Weights of a small mixture-of-experts language model, trained from scratch on English Wikipedia.
Size: 19 layers, width 128.
Experts: 256 experts in each of 19 layers, 48 ReLU neurons an expert, 8 picks a token.
Training: 675M tokens, 5150 steps.
Below are experts of layer 2 (counted from 0) of a mixture-of-experts language model. Rows are named router (the router's row for the expert), up (a neuron's input weights, with its number) and show model dimensions 0-127. Each number is 500 + 40 x the weight over its row's rms, rounded and kept within 0 to 999. Numbers have three digits each.
Before each expert's rows: "comes after" lists some tokens at least twice as common just before its tokens as in all text. This comes from a sample of Wikipedia text that the model never trained on. Tokens count by the router's weight.

# expert 234
comes after: ".", " is", ",", " as", " was", "\n\n"
router:540477544491541532491489531483466496573473547558535506491462463543523471451565495470519507503472473508478472497453517563475441522411551452492445498535516496498456548458483465528437499635483513521527566474525523450516578444491510464473460493438421482529438480506447498448459535482534461529453457509506524527528414556459467486537512531442556531463490566534509494468484568529581539519556
up0:506487517558479478436475546515516496481445522520533390487526454547441489525518504538527446510486525502438514501532464481567551583563494513551479497573507521444462543528483457497474480629476493563484517491513543486548530473480427513533527462514496495463491470495494463385493527472531469474542468494494529488483507429492437539482455521483451471506450585551512499554527487463552397440531
up1:520490545525493513422443497478487518567551491519508529458545506455522466502447480469523531536513472492530498449468507528569462558457517418540479471539541469520582551515505529520566532535523512522520527504486567451441537454466377612541486515501502472518482438521491534494573535434426505483505503457407551463507454500391484537505503539494539438490503544528469494450491502494491464454519
up2:512464505540471526530534481560471473480556529513466503566455600514489557489506425472493524397508518407497539491390563473497487464440489473433498475467497479455474542487540538513513463490486534462506482516563535496459511471513532514512480503446592534521511549367520468509513475553489501507440495488549496502479544521496563468557526531494561573493577497458516539464459512512449446532476
up3:530481478431531469493475520530559475529457506510517485516509444490513472496503534495468478496499555527468500503573533466452420568467521591437517520475448562436449450550588493489570508574494531517458506479505417504421505472478536454447536445545396455508542498438529486423549488559517516536469479457522501530509460483450465523485402516503512496497456505467505567520451498485565519493541
up4:436527532503501460502535514502490553545475505522504510531540471482517423487498496443508484484494428534508507473488484502506473431519515443560493465509581464519607511485457535497499516478511470514478506509523537539441514605485466576412462560503508462533505463525481572597530522434434520520472476464488536462519442544454449579476529464530533469496506519566478418459500439494475589422512
up5:530470483467478510500517505496505523511480457513548516470490379531528475503556554519479498532495498560466479520470436536490523467476498513494494546518453490549500510550499490488492510528447499529522484489358437473556503516422522458521496510384449405562426506587538529469462539499550485490561473467499514477530581463491458566441524474429496525485473451469426478511497440484556537474493
up6:522523469363494597413537501500604496529459489519495515471507466536542472512472465507478520504549437508493407466572552442473462439461483472429504485508453513501504502477594529494444474573480535487490503513489482434499523512490518492460509490493427450544513553483489513440586522473495540500476495502501467519506502568475447614502557536502554509497525449464464497500497491500454555504523
up7:546448524527501411558540454499439499513541510476532538571471536511482592469475490519513561465493469489483482536501536448466574497524488619516545535451486499484496504470537519496493515405515557489522487482537518559494392601480501478496501483498539461457513531392454451492511537566484494502455492469561493517512572526475555454497519474536494517494539477495417471402500482515484530494528
up8:525528473547518511468538511434505539533467497463520564509506533461568508470469537568526537603459462511524454526498484431516594550482494522583544490484535459568487455464537497495372511428492478466480511478452422440520502456477591495534521491471504491506495495497536509508531490468477496508518535519560469510559508526499516441463475519518467543497451439506461434457587518528400525494544
up9:526547535551502419517420532524503487517493551524503477428484496494485498478463503504509495558448522493502547494497455554546510566451535545481483472640520494489506466529431503508569537583516494533488499471479516504460552453504367553559494475507498513496484418505528493410517513483534477478520478475465493527499460503402504459537434532499526535502471569564481535508563493485544464439551
up10:447500527492552433521513407526495492465481518461493479415531516434501523460467526491514494388593507494505482506523497447419509465525517560534515538415416495456507465543501464492465529418566442507496483501467505554481468544512606514458490452511541544474522506569473464579521477490486476518458481509521463538543507504535474515520570386528529454458512518472520538507497541542485529525522
up11:506521473511496478462505506459483477503536442531549467614555484480499505507521568522479493503514451423523534494515467522499487531554494487473434525441459533516526516500485548496530539500511532536544495468433475448575474501490599403476487516522470510489526567528497448618437523502500511518546505586544518561488498418498463481533455531419494493484554497522412443496532480492497491557403
up12:537570480458486630509495488482471492479501477536534523491475507517547442465517542510467499520512479459461499517420442558443511450484455425412473494465450509473512452468502480510373494402485486482500522513488493447557505514461466501552510499474437510541446593563484569497461508511484482499518517518487457533521557556493543559461440499474472519513500469521494516581523516442577541512550
up13:476490514465528445505511521486509567547493500513485474475534401499516421471450494426475457557509492507449472480522511514531455518528505495559531504477594482522488505531515522473647481505523495478511502511560499560434516550503414497452525509462493429509490458559509572517553459425455482511502485475419553537495469565505448572443463484526551475498559526520446515430452525511494520460551
up14:485460460456494478518515545515531537573504526487458537553448507506574491513477517517505514511503518417476418524520464462562540476467453537493510487499569483497491519497439523515433510502498550502498508486528512549523543522504394473442483520557467537525497531436449491529427559494483488510419550553584470527527538528547571445478529470441461553525508520500567433402603479507452489492464
up15:512523532506506598462455462513617466462523493510470470419479503503468465504481544505502539473438469482507472442628518503496481495502488453546558463573481524490502528486559500504473509564496441540494536517457445436504514395419445519447525478442456517511525519504545460411510554446469522475488463487484476469514487564491480582508551509471514477486474500534428560550491487501505555502536

# expert 119
comes after: " as", "  ", " had", " with", " has", " was"
router:559506542493573488516427525565545450446566450563548485545496547506428474462512530502543455499498524496476490462501456469518477518476497529462503419515535547432486523513466481519464548442545550550476545508517429504505434509543519558457459511418516537452543463448458524419482469477521437516449468481502502517505495472465591564552496540476503503538552528444513482552531426483486550584502
up0:465497459466492523537509470452459579496495499497487490505500489471613470439437528502489457470511538442601566475497457468493468495471535510502521449578563484516512489538454539512481484539478526499660489492519473579499507540452503513516500481485445494524439407446423543586504462475473563499505499502536525534507484509519549508502517494492508442586508468477465441500454530480428504526481
up1:501443542549535448504469489459408525523533456446491563485464532482560475464488544543513494530507547431537583435524533467511494595516540556481574476488566496529515484534459497483412495553475583485559491480496454510510473483526516538494541457468445385509463487463441501470459510532471497476457478478530517466525504536484494447484499504484494465501458482480455532461528541437381482573495
up2:485510529543549476547463513567496460574541478521519503601498498473502505498525493566474535456453488564393533501488489494501407491512524468517516539518362507474504561534530499485496552481545471498492481536486429457475449526551420530505511508475505505510559512501563540484470585549534493513483482438476519490476502531409534558531440424454543504500454492540507454551561461502558509496491
up3:543435501483478481539476560528542545497517493464498467465536489547565525471470480504514462570528554526503450503426547528532540431506498539459540459470449437484459483527649477481532457460483550477524524476541469533516486511499546458458473499492453473502456511442517521505507484560565512457447506467451525444482507514462506526435502510482501601583438450471532476487461515516389436514540
up4:426455539508552569575477411524452468512462465549573548530462566500450569539547540495500519513470462566442509549475481566556470490580471459510503511531506482467558473435460440521511471503574496538503515570557479448507535493503507449436463524423508470440488501537561526449510535475493458511526482467477474477490497554472473519561533532509500490465439537498505616519511482525483529509472
up5:491558564493518495479483466541504520425461523440529548447500526459508496476515531557493546444561454504504440438512407492490442475507509555511457497499477459495581485590435489497476518536585503477479421436533479435488461502490528493476542576476558520466548457461548551581533451461509423540544543460534522545491473528503539522549557422554497505521531526519484549508527491520467488540475
up6:494489519480535507456439456449507431476539449497573532462515569508421579492542507544496497482535478570489489506494473503535497533455472594514481536538478504469532476481479480551495519462572487531443512565475496489477479437534496442432471475443461530495482514484544570470441532491446481554518489548541454508478515581514490444525488477443435534498486546543508633551528542419513558489510
up7:534531497478537561515511527521499555466516529452503516468487381453533535540572430422472513507585448434526422529514552457478568497493489482502490451495482603489524441533550532449484496477471556449416453523531472545466530433469460532499509530494502484496546507480546495505528443547444501527445534518530480549531537463532463546446540535549549492524560518462474480456504456440539485531517
up8:474566452502480451530565511557511487564514568545461530459457472462545553508420390562511512428500441516522570467477513450475500471510524543522546447597516548480497533468501512520469510462467459533531498551489552513517514541471404537602477488547500492493496540582447448520545474535521511513466494493490445466512571482517553437507513465484536517482484501423563472474534537535482494483484
up9:483496500428531515507503453530494485540519515463511443537508527541441553475469562497494558462512647514494449527503465439524525487456499560500389476494398506520523490508544464523525491512536508498504513461470500454479537508510546503523509490553510531483506539460478502623561481434537464428437509469518506476495477441478570510518442474535576508502516519579522525425462511453432510541484
up10:510445523459446558531471454458479451423497541524509597580509447501490548555548518436484425533454449471542522532539539520483539456520468491458537525422490556485535557480501556542513526475463522533535448556494491499504469514543549516553481467548483556538591478555454468477445501533479471516521491500506489497508519409556581508563505547462522528488564491457442499529540438483557504472499
up11:501408520583407556466466521472510510434466560529539498523518504467492453515505426509496480502459424481501508558504535603501545491470483506532572523489466462493478545544371430472477501486486518456566573468576485443495509403518547452479450480457576500487515461514474482509442484565495476474504479541524505467502444454494499524462547507532500516560503516514549493533451480463496501487466
up12:537467397448480525483483468512501482530461536464488418539532511507495504536497480460480489540558532495487400537497538412466558503537502519531558494416418530470521396475533414510531513515497497481481533562536450462458508431496512500517472417539465522491524491470473507445485555450516552412476512531484550427485499482521508502528528559526534472524502552467490495443453510542566524491417
up13:509478566481533550564491524522447576481479531495484499525554503407488531640544503467463484514479508534417544492463482527507490503489454394552510527516525508441465454514533447492530494496534519516433594455548480482504491438474620484497487505522435391430495505552513518502517499449487482483486528470483494552517485506449435486509509535474446468461510484549484547437480476472489506486510
up14:507511494477485480489535461522599436468478476504501415479555501393475483522452583487476475463587475501454533505532492462433539439514495574522510577522426486482479491524472468504485523490546455500482459557464493495502488514488429492433558457478507568530521538508538484472469548469538498473503485518461485487482478512526526558555401434487538500515506539576509576531513475482596546482425
up15:548487510495482523410515528452550481503472480544465409473497507534546433474534471493478476528533524447507396490522490488506524516544492492582547549510472534483493472478531511495520481543464474477479518446434491470492575502452578460469527474466519532575520497489496465475507470458516518520562508474447542441563515515540442532410545488423497437447509475523387457491489606477531542458538

# expert 70
comes after: " as", " was", " is", "s", " with", ":"
router:503471471485548505502484526511504467531518508493474471503493504490502509503474535555573458545555486521534489535527520449489526453501508512528536496519508472526485480540501484637576628402385537636541478483434474523467441533489496476487419397536506559522540514516505492546519479492522470501534470506485433504500545520510465429490509515506523488447529471461407512487521499515478471515470
up0:548497512529513495504507500520444569544551428520476433488503484473576481534509507505464424483474487426509498520581474541516542462522443492545453483505472577509518463454596455497530471460479535464503504445530511509479429537548503444433548396614513504532543476552509454433472515444485460472558474537483528484528492456443481503517506472588538464473519534528450469508525455515543478499448
up1:570524494501476490479479480504554475556565535417416596492509490503510464460465480439535551548442494546534594457580511466495475434577507416511544448486504505537507520491554501502584516498506481489525504527498426533519444500448489482487476518396564561496501464459524509477476574502528514470536461465509470460478467518578504476512534477538429498568507471440478535454495538510540486484500
up2:490532455534482497439558539457434506480495445510498467556526419490490540475426476464533469500463498414509535484558488497558449554592467526603506544481498473521547462499565454497529506501511569462451533461499564500445495505491523467512496481544425502555486491518393457443464425457448484478483471448468564472547473448534516489528529435581455518540468507532477498498487529500464474480484
up3:469432584463505477541433474506483526458485474467514468527526484445515440449540495546537425488532534520509452507464564500564535606548509488516539524487470527574531479561463503521499507555464492530542467423541441462469503534568447489447544456495452439565535575451486468499521481475545467462455487458487529532468551533506460566447539446489506527463529492453478477443447501553426505515494
up4:481465500442549527522471451489499518478448457473529481441560443536464543549508534498522475417540494541501468507537522461416519562525528525516505562488452494432409491517470513507565433457473442506497501579491553480491504492618494557551422477591492535565451497497465527455437493524487486504471543478450481521525544507477448436437498557469538504527544535486531470493496519507435458546520
up5:468389554567509537490442521501519475496508560452513510406564441556548522445439564503509535514528437498490485502501485444451614493525536458485513432536501456454488506432479482530495527500486490524489468553475534519497466471510512505571423529484504460446441539436523484505445471542449528471519473479520490475432466500463417433454502504477541502454536482491513580478552497553455533476470
up6:532495472584490539445416466498498503457509535597548490436503496503454530500538521563499478507539474438472536499501557498512524474535554564536441461502468420467450434448549524527544501527577508518387521445461504513491518523514519552538461500541471546493503530434489500466489442478505476481526600478559519528435508444489530521471494523486493528503412557562459543477513485443488430478509
up7:482497478469521527489591491555541518495526473489439420551437542489550484442460523489529512511532450574527520476583413502548445563526510402505464482538519480519479512548504486536499510442493536526607550502500466493476474547541485563519484400526481370496502495481554519562508450521495518517548477513495476509570534458447503543470512455466571465468474502505496533462540496536498526516520
up8:509517453478510446474532501511532459542560604487536529461462431490475514526487489507542481540512410527454564496461428510436529478477466518456484453502551480529436582513455443540502491500559511537550554574455477524484561519422415492429517493557526545486499436530476534587576541499469557548459461504517441539478486499522507577552456520506508487505494514468467535540514512543529517495473
up9:466475563427478579561552551489510504590516476524517464410529467506471478526549451460465432434468467531564451529522458499507508517575505461567466565527470567506534521495430519519542546550455517484491469513494546551542523532565509531501494424548451498516500515577506555457459524501516511488521406509478498488528527510471530531432444487517530478483500608493474512470442453480457500506467
up10:467575547438491453492562440477513515555437527443492547555488559487541454537510488480531511538509545448503485517505517499527435451525524477482479522468510496442549476485502517543459521531510485539545541491537477498543434522458478540400538465482535473534538452559548506564504566478529448466506559554509420518514510477455492490513571529462501451525588425577504492444482554435480447526423
up11:480540499524492493409451508490470488450404506560409480514491445508532547499507476504488501513528504461553561498479489470457512442541498487426479475359554485439468511507550453513455510464469490537510507461508514492511467528393531528448547491447452492469552560460442462531591437499513543514527546506548493501514514465466457545546488452446540479503527428531490456508480502453497494499418
up12:468408572589435559531492558441509449520521541476476569526530451454506477511505488477509570506450562456472478551522529567517526497514471479563526549449561457536456476547485432478514462525571494509479460571493476528457469437510525523560505453454540503522490467510471516500527542504496491530470484516543500400513521521576535533570436529520466523478450460454525488513466517603537505528496
up13:454467499460583458414494511567516524521455524437460476585558506589536467515536491465442489487516510474516500525518459463524462541501485458473507467510490531570549508415479449492450465529465517491490430488569453579451483496504468516488449489376445485512499388496515472523546516458435484485534493455478500593417499480490487480482542518487500499481520514540503468477413501528517483532514
up14:530449504462445541424483529481472477543578462501476476427572472461538511518499498453470478495486499473460431536496505604514500554449457495541523495514497499498549500528555505529555540453520520540441508515460489475500491513589478517584488475459508538492485435548523507492490521373452392454541427535489509510517501535505443532470480593493457494537501578562440504487507462500523518490546
up15:451583499378543417472535562473568530566552516530488541427485550515507546520488514548532541534490484564475464503427465455487536438534497520443490535513504550516490513475424530491466485505488535491464471482478474577573491560469486506534499472501556532521503539542556482464523473515506630539479442517465474524483512492484485551504447509519562520484422518515533507512486433524509552482562